From a checkpoint of a small mixture-of-experts model trained on Wikipedia: 295M tokens.
Below are experts of layer 10 (counted from 0) of a mixture-of-experts language model. Rows are named router (the router's row for the expert), up (a neuron's input weights, with its number), down (a neuron's output weights, with its number) and show model dimensions 240-319. Each number is 128 + 24 x the weight over its row's rms, rounded and kept within 0 to 255.
After each expert's rows: "comes before" lists some tokens at least twice as common just after its tokens as in all text; "mostly gets" lists some tokens that are sent to it at least half of the time. This comes from a sample of Wikipedia text that the model never trained on. Tokens count by the router's weight.

# expert 2
router [165 151 117 111 137 137 163 116 155 126 141 156 130 138 127 123 159 130  87 119 117 165 130  99 121 152 128  97 134 152 164 120 125 136  97 130 140 110 135 111 131 148 105 114 145 164 128 136 145 153  90 105 120 145 126 123 114 130 125 153  89 113 101 114 137 165 159 174 127 118  88 153  90 106 157 186  86 130 125 155]
up9 [107 123 105 109 117 148 129 162 123 124 117 125 140 143  81 106 125 140 100 128 129 134 101  88  89 131 127  73 173 124  99 135 141 142 143 128 153  87  91 111 140 137 141 157 111 122 103 139 158  61 143 100 125  81 107  92  92 116 134 101 104  93 146 150 134 186 167 127 142 165  92 139 122 112 132 123 141 117 130 129]
down9 [127 131 147 143 102 121 114 128 103  92 116 145  80 118 127 148 114 129 126 133 110 121 130 121 114 130 156 115  94 138 131 132 103 125 135 140 132 126 124 119 126 161 126 127 127  98 194 173 155 117 116  88 125  82 183 132 127 131 175 128 101 124 114 147 127 121 123 150 109 128 128  93 153 137 100 130 126 161 119 100]
up10 [124  88 136 132 112 131 169 136 130  99 111 152 153 119  95 112 183  91 111 132 128 116 141 102  84 128  95  68 143 119  73 144 136 153 118 129 148 129 118 156 128 166 127 144 127 132 112 155 113 133 156 100 128 132 112 131 140 143 124 133 120 112 132 159 130 133 114 114  74  91 121 161 141 105  69 105 133 111 134 109]
down10 [157 122 126  81 144  96 104 162 136 123 123 139 101 126 162 122 202 166 140 129 186 123 161 145 119 105 160 164 142 126 134 103 105 132 146 179 121 128 100 135 130 109 149  51  87 140 128 126 100 104 130  94 127 146 136 150 120 142  85 119 103 113 110 141 134 122  73 149 132 131 160 119 157 127 139 143 159 157 165 120]
up11 [162  82 145 148 152 135 153  93 141 128 109 141 127 127 150 142 131 115 150 102 132 128 134 116 175 127 173 140 131 100 133 197 134 154 141 101 125 115 134 116 127 181 138 137 117 144 121 132 118 114 120 161 121 134 131 105 144 128 156 103 179 134 129 167 151 134 139 125 118 106 128 129 144 130 135 142 137 109 123 134]
down11 [ 93 138 127  82 116 118 142 118 114 122 128 161 141 160 108 172 125  63 165  96 127 122 114 114 138 152 118 157 113 133 134 160 130 188 164 112 125  85 118 132 122 124  90 121 124 116  88 126 119 145 152 147 132  76 120 145 150 118 150 150  88 141 126 123  62 150 150 130 104 111 142  80 160 133 161 124 147 126  98 123]
up12 [141 118 126 131 135 131 126 121 100 106 141 119 125 133 124 127 170 114 116 123 140 135 130 186 129 125 130 129 126 129 155 121 138 127 116 132 169 131 127 129 122 154 104 134 131 126  87  88 144 173 134 107 122 131 119 119 171 124  97 143 125 112 183 122 128 109 105 123 154 103 150 155  95 155 132 121 106 155 125 149]
down12 [119 115 120  66 110 137 106 143 157 115 133 128 120 109 162 143 171 202  86 115 147 129 122 120 122 140 134  88 139 125 123 120 111 125 124 147 111 128 126 133  95 121 173 139 112 130  97  78 116 119 137 107 145 139 105 113  81 144 112 151 135 132 120 129 120 129 115 186 127 138  97 130 117 117 107 105  75 132 133 106]
up13 [139 113 158 130 124 155 126  95 135 108 167 103 133 111 153 141 135 167  88  98 103  92 109 166 131  93 113 129 113 131 150 149  98 164 109 119 166 118 191 127 133 123 125 141 133 120 135 128 127 118 130 133 150 128 113  80 108 115 161 150 123 129 105 137 111  88 136 153 112 117 136 109 120  91 146 119 123 145 142 140]
down13 [129 132 169  71 121  56 123 146 175  70 145 111 139 116 123 158 133 136 167 131 102 110 176 117 146 168  95 135 137 113 142  93 122 121  58 144 151 147 114 115  97 116 137 131 133  98 126 158 135 119 141  99 132 100 106 175 177 136 141  57 119  96  90 124 136 130 179  89 171 158 165 118 104 120 130 123 132 127 156 131]
up14 [153 151 107 127  89 127 170 172 138 113 100 147  89 130 177 125 154 134  86 118 136  80 141 128 161 112 113 175 159 117 128 127 165  89 141  99 125 146 144 132 166 142 123 133 162 108 166  83 128 135 131 130 140 133 157  77 130 141 129 146 104  91 133 121 157  69  85 175 103 144 140 134 109 123 119 146 133 123 154 140]
down14 [ 96 139 143  97 131 108 136 116 181 135 117 198 113 147  89  75  77 105 140 138 182 114 104 151 109 129 143 131 135 130 143 129 124 123 107 100 131 125 101 125 139 138 136 124 156 123  73 154 133 118  98 111 130 131 139 131 130  75 135 123 161 166 133 163 125 129 151  96 156 102 122 129 155 133  91 134 102 152 135 125]
up15 [119 144  82 142 151 131 104 110 154 161 152 139 132 144 121 111 133 106 132  98 139 126 140  79 128  95  87 111 118  73 176 146 131 151 142 150 130 107 126 159 160  91 126 119 130 111 117 140 122 106 130 144 102  82 137 119 120 136 127 138 176 131 120 162 117 124 164 116 126 106 120 125 106 130  75 149 117 166  90  98]
down15 [158 128 129 114 128 126 131 100 144 160 130 138 124 148 136 141 129 132 121 150 167 110 129 140 127 103 152 144 168 134 114 107 147 124 126 115  78  87 129 130 146 151 143  70 117 182 120 115 106 113 137 199 114 141 111 165  94 103 111 109 122 102  95 124 127 191  86 113 106 167 128 164 112  99 141 105 165 103 119 145]
up16 [153  66 120 110 129 121 179 131 122 161 124 135 122 152 118 123 127  85 111 169 128 128 112 136  85 110 122  59 176 141  78 118 105 128 134 102 109 118 184 101 142 143 113 147 128 158 115 123 113 185 100  87 149 140  97  86 129 130 140 112 145 137 139 134  66  71 131 165 124 126  96 119  91 130  82  92 177 184 133 131]
down16 [134 136 139 136 136  70 128 157 118 119  86 121 140 100 129 141 107 120 134 142  93 110 153 126 100 124 143 130 106 124 102 120 135 102 119 120 133 164 131 177 113 138 150 140 138 122 121  98 126 156  97  87  97 143 135 178 149 130  80 140 148 102 175 202 121 152 122 101 121 132 123 128 144 106 126 120 132 177 147 139]
comes before: "0", "9", "8", "5", "7", "6"
mostly gets: "1", "2", " six", " eight", " seven", "9"

# expert 4
router [121 154 123 126 123 147 165 147 143 132 112 154 134 121 145 128 178 153 113 117 118 148 153 133 111 164 126 136 117  80 117 160 123 182 117 144 136  88 139 159 144 108  91  92 124 123 159  86 115 151 147 111 154 138 119 128 133 148 122 181 124 135 105 105 112 123 106 130 131  86 111 143 140 154 137 126 128 141 150 152]
up0 [134 132 107 116 104 141 116 119 135 127 133 108  50  91 155 118 143 113 175  97 129 134 113 152 128 114 147 149 153 141 131 117 130 152 110 127 130 126 122 113 160 146 160 138 121 116 110 124 128  92 124 165 131 133  91 127 167 139 128 109 132  90  71 156 136 134 102 143  92  84 120 130  99 152 130 126  79 101 146 153]
down0 [ 80 140 150  92 129 135  91 127 144 124 133 142 143  99 150 128 138 131 147 144 171 135 130 130 108 160  64 137  83 156 160 160 191 123  93 123 159 131 155 118 128 165 123 119 131 107 154 118 147 108 117 120 128 119 145 142 130 139 164 107 133 114 128 141 142  99  93 135 122 146 126 102 114 153 136 124 100 123 131 173]
up1 [114 114 117 160 125  92 199 147 143 129 120 136 135 133 160 156 134 117  96 115 139 137  73 183 179 111 141 125 123 154 119 170 120 158 107 151 109 121 124 144  72 130 150  86 136 130 105 166 129 108  90 143 117 191 113 121 165 102 132 148 130 150 129 126 179 134 110 114 124 153 138 117 137 130 126 128 135 141 143 189]
down1 [123 133 114 139 126 191 141 179 107 163 139 170 133 124 100 144 146 161 135 149 126 129 141 123 138 149 121 153 105 156 135 116 125  69 124 116 113 106  99 186  95 173  92 150 148 169  97 126 151 120 144 124  85 101 130 163 120 113  81 157  65 173  79  99 117 172 168 120 126 134 190 131 155 155 155 133 126 165 131 191]
up2 [129 133 117 171 144 115 189  75 126 132 129 143 113 122  98 137 135 141 125 104 145 111 149 151 114 140 143 161  61 153 150 124  72  77 133 136 134 136 130 126 150 124 125 130 130 130 155  63  99 154 109 119 140 184 132 137 150 179 153 120  99 143 108 151 129 108 142 162 132 111 119 104 107 130 115  96 103 142  88 174]
down2 [117 100 121 137 119 114 145 126  87 120 158 123 175 105  99 179 114 158 105 132 135 133  83 147 139 130 119 130 118 141 130  94 141  60 107 157 122 137 130 147 144 135 128 177 198 110 166  98 128 138 146  96 141 119 149 164 172 138  99 114 140 123 128 120  94 132 126 115 125  95 110 106  91  87 161  98 136 149 201  77]
up3 [120 155 142  96  48 123 153 135 134 126 142 120 147  89 166 124 140 110 131 128 131 152 140 125 104 111 162  97 105 144 128 158 124 120  76 176 124 145 199  94 120  97 123 135  99 114 168 112 121 123 131 154 166 121  97 130 128 132  97  75  92 134 160 145 155 121 123 118 163 133 145 128 113 162 133 140 137 140 179 134]
down3 [ 83 107 107 122 122 170 156 140 129 110 145 132 102 122 128 159 132 132 125 129 121 153 165 118  91  71 124 190 141 148 117 167 106 130 140 123  86 147 142 113 168 161  97 147 132 128 150 132 121 160 127  81 124 153 165 143 123 134 108 104 171 148 100 134 127 125 125 125 144 135 196 101 133 133 112 123 147 144 135 119]
up4 [120 146 153 125 126 179 128 122  69 122 126 146 102 135 151  77 153 114 123 133 114 131  81  80 113 115 130 136 124 119 126 126  66 126 137  71  76 142 122 121 158 134 164 124 104 122 141  75 132 128 152 147 149 117 142 147  72 107 115 124  66 109 145 117 135 103 123 118 136 135 136 181 157 131  78 135 175 162 112 109]
down4 [139 116 165 117 106  72 102 158 163 153 118 147 116 124 142 125 132 156 127 135 129 104 158 152 153 125 114 131 130 115  86 126 119 138 159  84 175 142 151 133 123 112 151 143 157 112 116 100 125 121 161 128 113 130 127 101 152  86 111 108 108 138 103 104 111  84 137 140 122 110  99  89 154 145 125 106 141 124 135 127]
up5 [144 136 117 126 139 162 137  94 180 152 123 124 112 177 135 116 110 126 148 129 175 157 118 114 140 133 143 124 126 122 127 169  94 144 114 167 106 122 141 130 173 142 143 131 127 147  95 140 153 131 105 147  92 101 131 133 139 153 139 127 156 127 109 118  97  89 128 178 144 126  88 194 134 106 174 122  80 101 128 120]
down5 [142  89 154 118 111 106 122 129 127 111 148 129 124 113 125 115 169 110  89 142 132 104 142 180  85 140 157 124 124 105 110 105 117 150 151 167 122  89 126 158 157  96 143 128 101 135 102 142 106 112 131 166 133  95 121 169 132 134 125 130 109 119 119 130 157 135  94  91 137 159 146 100 167 125 111  94 127 131 120 151]
up6 [144 131 129  80 128 157 161 108 126 102 112 142 154 152 128 134 114 116 135 109 137  96 133 142 141 166 103 148 149 131 131 127 147 120 138 156 146 140  97 130 141 161 105 134 127 123 125 109 113 148 155 157 127 118 117  73 139 122 117  96 100 119 142 140 108 104 155 194 114 129 119 145 152 147  99 127 123 110 152 135]
down6 [168 157 125 130 107 153 102 132 106 125 124 128 184 128 141 165  87 113 127 161 166 122 152 153 142 135 203 125  92 136 154 104 120 126 181 134 130 144 134 170 180  82  92 143 140 158 138 193 119  65 119 126 130 122 143 133 118 114 101 177 109 133 115 113  96 138 153 143 103 203 132 112 150 114 131 150 145 119 110  88]
up7 [152 146 120 128  76 126 121 135 127 119 113 106 135 105 160 199  93 100 153 139  73 115 136 159 145 120 131  57 143 127 177 136 142 193 120 136 179 112 107 117 141 130  87 138 163 124 105 153 147 173 140 134 106 132 138 127 118 120  83 149 122 118 100 125 114 144 162 142 119 141 121 142 177 114 110 126 128 110 112 127]
down7 [121 100 107 171 154 162 124 130 129 149 156  87 123 163 106 125 106 133 113 175 160 128 137 123 124 158 110 100 169  83 125 133 155 187 109 134 112 124 120 130 122 133 105  90 128 148 132 145 162 142 152  84 116 154 135 126  91 130 138  83 140 132 129 166 102 131 129 150 145 133 124 131 129  88 136 117 164 137 124 109]
comes before: " of", ".", ",", " in", " to", "s"
mostly gets: " season", ".\"", " there", " time", " located", " album"

# expert 5
router [127 159 135 146 110 123 178 143 122  68 123 110 105 125 106 139 148 139 111 130 144 157 124 135 132 113 157 115 122  94 144 147  99 167 116 124 137 110 134 155 124  90 122 157 128 126 161  68 121 145 121 108 122 132 174  86  94 166 139 121 142 166 149 141 124 108 143 103 136  89 137 110 157 122 146 153 171 118 183 172]
up9 [135 152 124 132 155 143 138 117 131 153 126 171 120 136 127 167 134  97 148 169 106 161 149 132  88 125 120 125 137 145 134 163 131 135 124 117 157 105  79 140 165 153  87 134  83 163 158 122  42 133 141 115 147 114 123 105 135 126  71 132 102 155 126 134 106  94 130 152 136 131 159 127 111 150 106 162 183 147 147 161]
down9 [180  94 106 122 139 129 121  85 112 137  85 131 180 110 114 153 143 140 134 100 112 164 120 143 100 122  97 141 130 131 101 131  66 130 116 154 152 127 128 120 132 146  90 130 153 100 116 164 133 114 145 131 183 152 127 137 145 189 111 108 154 129 113 161 116 101 127  95 168 120 125 157 137 118  90 126 205 115 131 138]
up10 [128 125 122  96 108  98 100 171 156 130 118 147 103 158 100 130 147 125  75 130 214 138 136 133 143 165 161 123 198 131 130 121 129  94 146 125 126 117 121 163 124 125 122 133 100 123 170 127 115 132 106 116 120 108 143 139 101 183 128 161 101 158 193 153 128 136 120  87 116 170 106 127 106 112 128 138 148 161 152 154]
down10 [142 125 144 122 132 106 121 150 126 108 116 139 111 122 129 154 105 126 145 143 125 128 158  99 116  73 174  97 154 148 129 116 145 132 131 136 120 132  80 136 133 165 155 116 128 143 109  78 138 128 125  83 101 127 143 104 117 127 113 171 110 122 119 152  96 135 119 111 127 160 128 114 145 136 106 175 132 157 131 147]
up11 [112 167 148 147 123 111 137 105 114 133 154 156  79 131  75 122 115 115 119 166 126 144  80 137 120 122 131 116 126 110 121 147 204 129 100 129 134 111 159 113 126 136 130 150 102 128 132 107 155 131 152 127 113  68 130 148 120 153 143 135 131  88 132  98 179 128 132 120 139 135 114 119 107 136 121 137 135 157  99 119]
down11 [152 179 136 105  70 190  76 121 134 140  62 125 146 136 119 102 117 128 117 152 124 138 118 126 122 129 145 130 139 106 144 158 127 118 126 137 131 175 110 126 138 130 104 102 149 111 103 132 162 117 142 107 159 133 129 105 124 126 116 152 153  74 170 119 136 143 149 139 117  97 176 145 125  99 128  42 138  85 148 129]
up12 [159 135 149 134 139 124 131 142 119 164 100 128 126  94 127 151 138  94  67 120 176 133 119 112 132 156 116 133 108 148 113 128 110 119 133 134 115 142 142 106 148 155 129  95 145 146 165 119 118  92 194 141 104  76 134 116  82 134 138 127 108 106 149  87 148 163 126 130 137 105  70 111 128 166 136 155 114 133 138 156]
down12 [134 151 121 110 147 161 128 111 130 151 117 119 119 130 136 110 107 154 160 140 134 117 116 138 158 132 104 115 126 117 133 134 131 117 127 172 118 132 117 119 125 125 140 127 173 103 102 110  91 125 126 130 102  96 106 116 160 184 137 157 133 104 119 103 150 150 124 160 127 143 126 142 131 110 135 167 134 137 168 153]
up13 [ 83 128 130 164 129 125 124 124 123 129 111 115  71 164 160 142 100 128 127  51 169 146 123 148 114 116 141 132 136 114 122 156 110 151 126 125 182 123 119 170 154 131 158 154 123 190 175 148 129 122 106 109 148 123 158 146 120 146 128  99 151 126 120 146 143 156 147  96 141 130 120 107 134 166 135  75 121 138 184 159]
down13 [117 119 155  88 148 164 114  95 155  93 105 148 108 119 145 140  93 136  88 120 149 132 112 126 113  98  82 124  87 133 153 122 169 126 142  93 137 175 121 131 162 131 130 160 108 185 144 142  72 126 153 136 151 143 164 125 151 116 146 126 152  88  73 141 166 152 148 119 144 147 167 136 114 169 143 156 133 127 165 133]
up14 [173 133 130  85  94 169 115 154  87 120 134 110 121 129 101  90 122 115  85 170 147 132 142 118 110 113  95 117 133 145 127 113 141 136 151 173 108 126 159 133 132 106 124 135 109 128  93 133  88  93 111 148 110 130 127 142 101 118 109 165 114 127 145 140 124 124 145 155 125 129 107 130 132 118 120 100  97 155 116  94]
down14 [130 127 137 130 136  87 124 158 109 127 135 108 115 133 137 119 184 119 124 137 124  89  84 125 135 107 143 146 144 174 131 128 129  81 143 108 115 123 103 110 118 135 115 128 110 156 146 123 117 149 161  92 125 120 139 125 131 143 137 121 110 144 136 118 103 127  94 129 114 136  59 138 148 126 130  90 155 153 114 153]
up15 [135 132  93 143 115 150 141 178 140  52 112 134 124 119  86 138 146 141 108 141 134 126 148 152 128 121 130 143 113 136 100 155 129 131 150  94 101 109 108 138 131  77 159 152 116 117 139 126 108 181 140 129 123 137 161 170 112 153 103  93 126 123 124 126 120 112 152 119  98 124 142 146 180 123 104 156 144 137 112  93]
down15 [175 112 102  92 132 119 111 127 130 129 126 124 150 154 154 116  86 116 110 126 172 143 141 148 140 136 132 121 126 159 130 148 131 186 119 131 103  82 136 143 132 106 148 112 126 158  96 144 138 129 146 152 130 142 143 136 121 149 130 180 131 120 141 137 123 158 123 125 108 184  79  98 143 123  99 116 158 135 128 142]
up16 [159  81  79 133 123 102 162 109 123 159 139 127 135 127 110 111  94 121 135  71 141 116 115 100 118 131 132 138 153 149 131 114 147 132 128 143 130 166 127 121 121 132 126 111 161 117 127 148 105 144 129 104 122 169 126  59 145 117 101 154 130 178 154 174 165 148 142 135  78 129 127 129 171  90 127 132 149  97 119 120]
down16 [ 50 159 129 102 107 103 156 112 129 141 139 125 105 102 114 132  36 126 128 164 128 103 138 154 141 131  99 146 123 142 138 146 133 152 139 109 135  77 138 113 139  97 166 122 139 125 139  78 112 169 125 176 148 134 151 166 123 130  99  91 128 158 132 117 104 123  97 113  86 120 109 156  80 111 132 121 100 161 135 149]
comes before: " ", " the", " \"", " —", " +", " $"
mostly gets: " until", " January", " December", " July", " /", "):"

# expert 3
router [129 145 139 123  85  90 136 131 153  81 126  85  97 117  86 153 117  98  61 129 164 167 133 107 120 176 152 140  80 107 143 115 138 132 122 173 108 100 107 130 111  80 134 110 132 160 146 132 117 109 109 121 105 124 139 115 131 121 164 136 124 136  98 125 146 130 111 155 150 123  98 142  86 130 137 171 122  99 121 130]
up9 [ 99 110 108 185 107 120 127  96 108 174 142 146 137 118  97 134 150 127 139 175 129 128 131  55 118 157 123 147 132 123 144 133 110 145  80 165 152 106 128 130 127  83 111 166 147  92 109 125  95 128 109 119 116 107 137 120  74 122 131 139 119 124 138  62 124  91 133  87 160 161 100 134 112 123 121 150 147 117 120 123]
down9 [181 138  90 125  91 134 132 120 111 162 132 145 141 152 129 148 115  82 146 139 120  90 128  97  99 143 205 149 138 149 129 119 143 129 147 143 134 128 189 124 126 120 119 142  95 132 130 133 125 131 155 134 124 130 133 127 132 118  75 139 140 113 142 136 160 115 152 131 128 122 109 135 115 164  99 157 126  94  90 144]
up10 [149 108 125 146 121 132 126 128 138 104 161 121  88 114 114 169 126 160 109  93 124 129 154 134  87 109 140 133 104 101 160 188 123 165 139 149 124 110 156 126 143 128 110 138 135 125 140 129 107 130  93  71 112 110 122 129 111 130 165 139  68 118  73 177 115 135 120 158  87 130  90 159  63 166 115 112 142  88 133 126]
down10 [135 134 142 129 113 124 139 129 105 120 126 105 125 186 133 116   9 100 147 165 126 129 119 133 142 144 135  87 116 146  92  85 143 117 135 126 113 100 121 125 143 115 156 129 144 155 125 140  78  86  94 134 164 106 129 130 156 117 107 121 119 133 132 101 139 123 144 160 156 123 129 129 114 132 164  86 118 111 147 146]
up11 [125 120 139 144 132 138 156 135 140  97 102 128 121 140  96 126 163  96  89  75 160 168 121 125 104 150 132 128 139 139 103  78  90  75 120 153  80 130 170 119 125 116 181 125 138  97  92 129 137 129 128 108 127 134 129 162 128 137 147 143  85 128 164 158 112 125 135 173 149  89 130  97 130 149  89 130 135 142 147 113]
down11 [121 134  94 114  98 127 130 128 114 157 162 182 126 132 157 122 185 124 191 133  93 117 143  95 115  80 132 127 129 118 144 139 140 110 134 152 145 182 114 130 128 124 126 121 135 106 138 114  75 119 122 145 121 135 111 120 138  92 126 119 139 122 162 113 106 166 123 115 125 134 113 149 151 141 122 137 111 161 129 104]
up12 [112 129 143 157 121 177 130 111 106 120 122 134 126 119 133 123 119 143 104 121 115 127 138 102 115 119 147  91 135 150 129 128 119 168 139 140 103  85  87 128 155 125 126 116 201 114 108 111 107  97  99 158  73 120  83 147 106 131 121 130 154 126 128 100 112 167 118 105 102 173 160 201 116 111 128 150 127 119 174 104]
down12 [126 128 139 140 124 139 156 151 100 147 120 135 115 164 125 150  35 127 119 129 117 128 148 138 106 137 134 162  83 106 129 149 126  92 129 166 154  86 119 122 111 150 108 141 141 129 118 113 125 130 106 153 135 152 125 129 139 121 136 139 143 112 129 164 120 130 131 140 136 109  67 103 124 144  85 140 125  91 143  94]
up13 [128  88 133  94 160 157 119 147 127 126 118 132 126 118 130 117 103 143 125 105 109 150 148 145 136 146 189 124 119 110 131 136 158 134 112 131 141  98 120 129 164 122 128 109  74 120 136 124 159 126 126 111  78 132 122 114  92 150 160 178 137  91 132 110 117 123 159 140 112  84  90 128 129 174 125 131  96 141 127 124]
down13 [139 125 128 136 146 115 122 124 138 133 115 148 139 131 117  78   6 160 134 112 137 120 155 139 175 166 100 140 161 125 133 122 124 142 139 119 146 141 134 125 141 133 128 181  89 153 139 164 118 130 125 144 149 126 124 131 114 157 108 150 134 146 130 171 136  88 124 159 127 128 154 141 141 152 115 152 132 124 176 157]
up14 [189 115 124 158 140  84 141 162 101 131 126 101  85 153 119 127 136 142 101 109 138 103 130 122  86 107 111 191  76 139 178 120 112 106 157 135 154 127 110 144 117 104 119  97 144 102 111 138 128 126  73 110 138 141 136 117  92 126 146 149 129 138 112 130 119 121 131 141 137 100 127 128 114 137 106 112 128 159 136  94]
down14 [119 143 148 112 124 120 140 110 138 150 141 138 147 125 120 134   0 136 116 126 132 139 141 127 171 123 129 134  99 112 170 161 108 125 117 132 118 109 121 152 134 127 142 121 156  84 126 168 131 122 111 119 111 109  97  85  95 129 132 119 122 185 129 100 122  98 110 106 101  80 134 172 121  92 124 147 131 106 132 121]
up15 [108 144 135 143 112 110  96 133 131 119 139 119  84 122 129 128 138 153 112 133 148 173 164 164 119 105 128 139 121 124 164 106 122  81 135 115  93 125 157 143 128 136 162  93 145 137  99 146 108 142 156 128 103 127 118 105  99 114 127 141  89 151 130 139 153 135  86 178 170 205 141 127 160 130 144 160 158 133 127 141]
down15 [154 102 157 123 102 138 120 180 156 116 176 131 125 166 134 121 105 155 138 117 127 136 133 146 129 124 141 165 141 154 108 100 136 144 116 116 184  89 128 100 147 153 120 145 145 124 104 132 181 106 159   3 131 110 130 115 127 108 148 124 126 155 131 141 103  76 146 142 120 139 120 128 131 135 164 117 102 165 129 145]
up16 [141 109 101 123 187 180 143 100 127 106 123 125 109 142 144 174 164 130 113 126 112 128 162 118 102 150 170 149 138  63 145 118 109 153 116 193 114 111 101  94  88 157 134 145 136 141 130  99 129 129 125 112 121 152 122 121 123 125 100 128 131 131  99 125 146 120 188 130  98 123 129  91 108 160  98 157 136 129 126 136]
down16 [119 136 138 169 121 114 123 156 142 146 141 137 156 139 130 168 159  94 132 142 128 154 106 101 136 102 126 146 163 119 109 133 136 116 125 122 146 164 106 155 103 125 156 151 122 139 136 143 138 147 118 159 155 113 132 125 161 116 138 133 138 118 143 121 135 141 123 155 110 134 145 131 118 131 110 126 121 121 131 136]
comes before: "|", "-", "\n", "==", "The", "S"
mostly gets: "===", "\n", "==", " (", "(", " Q"

# expert 6
router [132 152 106 109 111 105 130 127 155 115 140 119  82 138 131 160 177 176 148 152 173 131 159 138  91 143 148 140 128  77 179 121 110 142 153 146 146 136 105 159 123 114 126 136 115 148 117  93 114 122 108  86 127 113 133 104  96 177 154 142 110 149 114 134 127 135 182 146  89  76  80 102 174 137 154 147  94 128 144 101]
up0 [124 131 153 197 112 110 128 176 134 147 173 134 134 127 144 161 152 144 155 149 131  98 130 127 131 130 135 114 147 120 184 180 149 139 126 134 139 152 116 148 114 128 135  59 145 133 182 126 144 152 130 123 119  49  89 141 105 149 137 128 125 144 121  82 135 135 123 198 165 155 120 118 129 139 100 143 121 118 109 113]
down0 [141 105 144 115 156 127 185 126 121  95 129  71 105  94 127 164 175 120 136 106  63 125 137 129 156 126 139 117  81 125  94 157 128 114 126 129 196 141 155 119 148 146 117  99 110 141 166 134  76 173 121 174 102 159 121 120 180 126  93 152 119 125 118 132 156 160 120 116 144  74 117 143 130 106 113 123 120 139 138 133]
up1 [144 136 126 103 143 123 163 136 107 147 125 170 142 131 129 150 103  95 112 101 185  95 148 129  84 123 144 122 158 132 108 112  87 115 143  83 164 122 136 145 116 154 147 176  67 118 152 118  91  99 143 131 128 137 113 120 122 137 151 135 114 162 121 177 165 115 137 115  91  99 187 114 145 145 131 124 130 134 141 102]
down1 [138  74 129 119 138  98 152 129 133 131 157 123 114 137 164 140 104 145 102 144 113 127 148 106 111 124 135  96 151 129 131 130 119 144 132 159 149 125 146 136 117  91  81 114 109 153 133  74 129 114 118 117 160 113 136 109 158 143 130 127 129 186 131 109 152 120 126 117 110 144 157 149 105 127 101 122  83 130 147 117]
up2 [ 54 162 138 155 146 121 175 124 133  94 110 129 113 122 114 112 127 106 126 146  92 131 155 108 169 120 146 145  83  96 133 157  93 129 168 142  99 127 118 127 128 128  87 138  76 108 140 125 171 117 115 121 170 128 172 128 154 132 120 185 115 144 112 133  82 153 127 113 186 152  94 120 127 117 128 137  89 128 120 128]
down2 [139  74 141 132 131  88 150 118 105 127 134 115 160 121 136  96 181 156 148 183 122 133 129 128 164 115 132 150 115  71 133 115 180 114 112 158 103 106 145 114 111 118 122 114 142 117 124 133 161  87 125 142 147 130 131 159 120  99 147 156 125 124 116 132 133 145  88 137 137 119 166 126 123 124 168  99 102 139 138 141]
up3 [177 130 122 162 142 118 124 104 153  96 115 160 132 107 161 128 185 173 142 163 200 101 143 106 117 143 122 140 134 131 138 124 125 125  75 143 128 105 108 189 123 125 156 122 140  94 141  96 130 120 124 113 121 126 127 103 177 150 143 156 151 166 124  73 151  95 122 126 144 109 204 120 135 158  99 161 114 141 126 122]
down3 [148 109 121 153 121 141 128 128 144 102 159 133 128  86 132 155  60 172 125 142  91 104 167 129 101 113 149 100 122  96 154 154 111 118 105 134  92  91 150 150 123 147 165  95 112 112 114 176 149 110  93 109 148 145 128 110 135 104 116 123 199  88 142 197 169  73 117 161  91 137  71 146 123 135 143  93 108 159 104 146]
up4 [114 133 115 115 148 112 112 136 185 126 135 122 114 110 127 157 171 176 135 145 154 144 118 157 125 176 162 151  91 158 184  77 131 118 108 118 123 128 123 122  87 126 100 214 130 129 145 121 134 130 139 138 129  92 138 104 139 156 135 119  77 132  98 139 112 148 151  88 156 132  99  78 142 145 185 142 135 147 136 133]
down4 [133 150 102 143 173 130 143 160 127  96 115  96 100 133 121 117 155 104 159 136 112 155 122 116 104  94 141 140 124 105 119 125 110 131 112 107 137 119 127 129 122 176 143  97 140 136 128 164 131 127 125 149 108 126 133 157 133 131 165 118 138 128  82 100 103  79  91 110 128 135  80 167 195 126 125  99 120 152 139 149]
up5 [148 139 131 120 178 131 134 135  97 109  99 121 142 111 115  80 153 144 129 139 135 131 136 108 119  58 135 171  92 130 139 119 128 139  94 128 139  83 126  63 150 127 128 121  92 146 102 110 107 160 115  82 113 152 127 125 173  80 119 105 134 131 122 126 156 102  64 139 153 128 127 111 157 158 129 118 139 140  76  79]
down5 [131 116 146 152 150 127 112 111 127 122 126  92 115 161 158 147 126 138 117 112 127 117  98 130 137 127 164 121 136 143 130 150 137 152 126 145 167 136 127  45 135 125 138 102 134 157 128 109 139 161 131 124  89  68 111  57 155 128 128 120 186 112 148 141 146  93 168 109 138  97 127 118 119  89 129 106 167 105  99 112]
up6 [132 109 150 118 151 106 135 172 145 138 144 114 114 128 108 147 114 151 117 139 134  90 155 159 101 121 117 127 154 115 131 125  99 132 104 133 124 127 103 131 124 120 142 158  81 114 125 135 102 117 138 191 121 165 135 142 144 123 125  99 150 104 162 159  99 148 123 129 112 102 106 126 159 113  93 107 144 128 108 185]
down6 [128 120 132 157 132 159  90 127 140 122 133 145  93 111 110 110 150 127 118 167 107 134 148 116  94 106 126  86 139 127 117  49 113 131 143 139  70  84 147 175 125 117 125 157 102 113  97 123 108 117 112 105 107 177 139 117 144 139 137 139  86 118 125 108 148 123 112 161  95 118 126 141 136  93 108 156 181 154 124 125]
up7 [132  97 179 128 131  95 123  88 127 121 120  83 165 138 156 112 100 129 111 108 138 144  82 154 131 187 144 118 115 143 115 137 125 175 143 129 132 159 139 140 160 113 151 144 181 173 126 157 131  83 120  86 117 145 155 107 152 110 149 160 150 114 130 141  97 145 200 148 143 154 133 107 123 122 157 167  92 114 138 120]
down7 [109 148 126 105 122 146 145 131 123 131 106 113 140 160 111 125 161 124 105 131 133 169 125  98 128 114 128 123 150 122 109 139 157 146 124 124 115 126 123 119 126 108 122 163 155 127 104 127 115 123 179 120 149 128 117 116 137 160 132 134  83 137  95 162 209  90 122 107 108 105 111 101 129 122 170 173 108 169 132 120]
comes before: ",", " |", " (", "'", " City", "\""
mostly gets: " University", " South", " North", " County", " York", " College"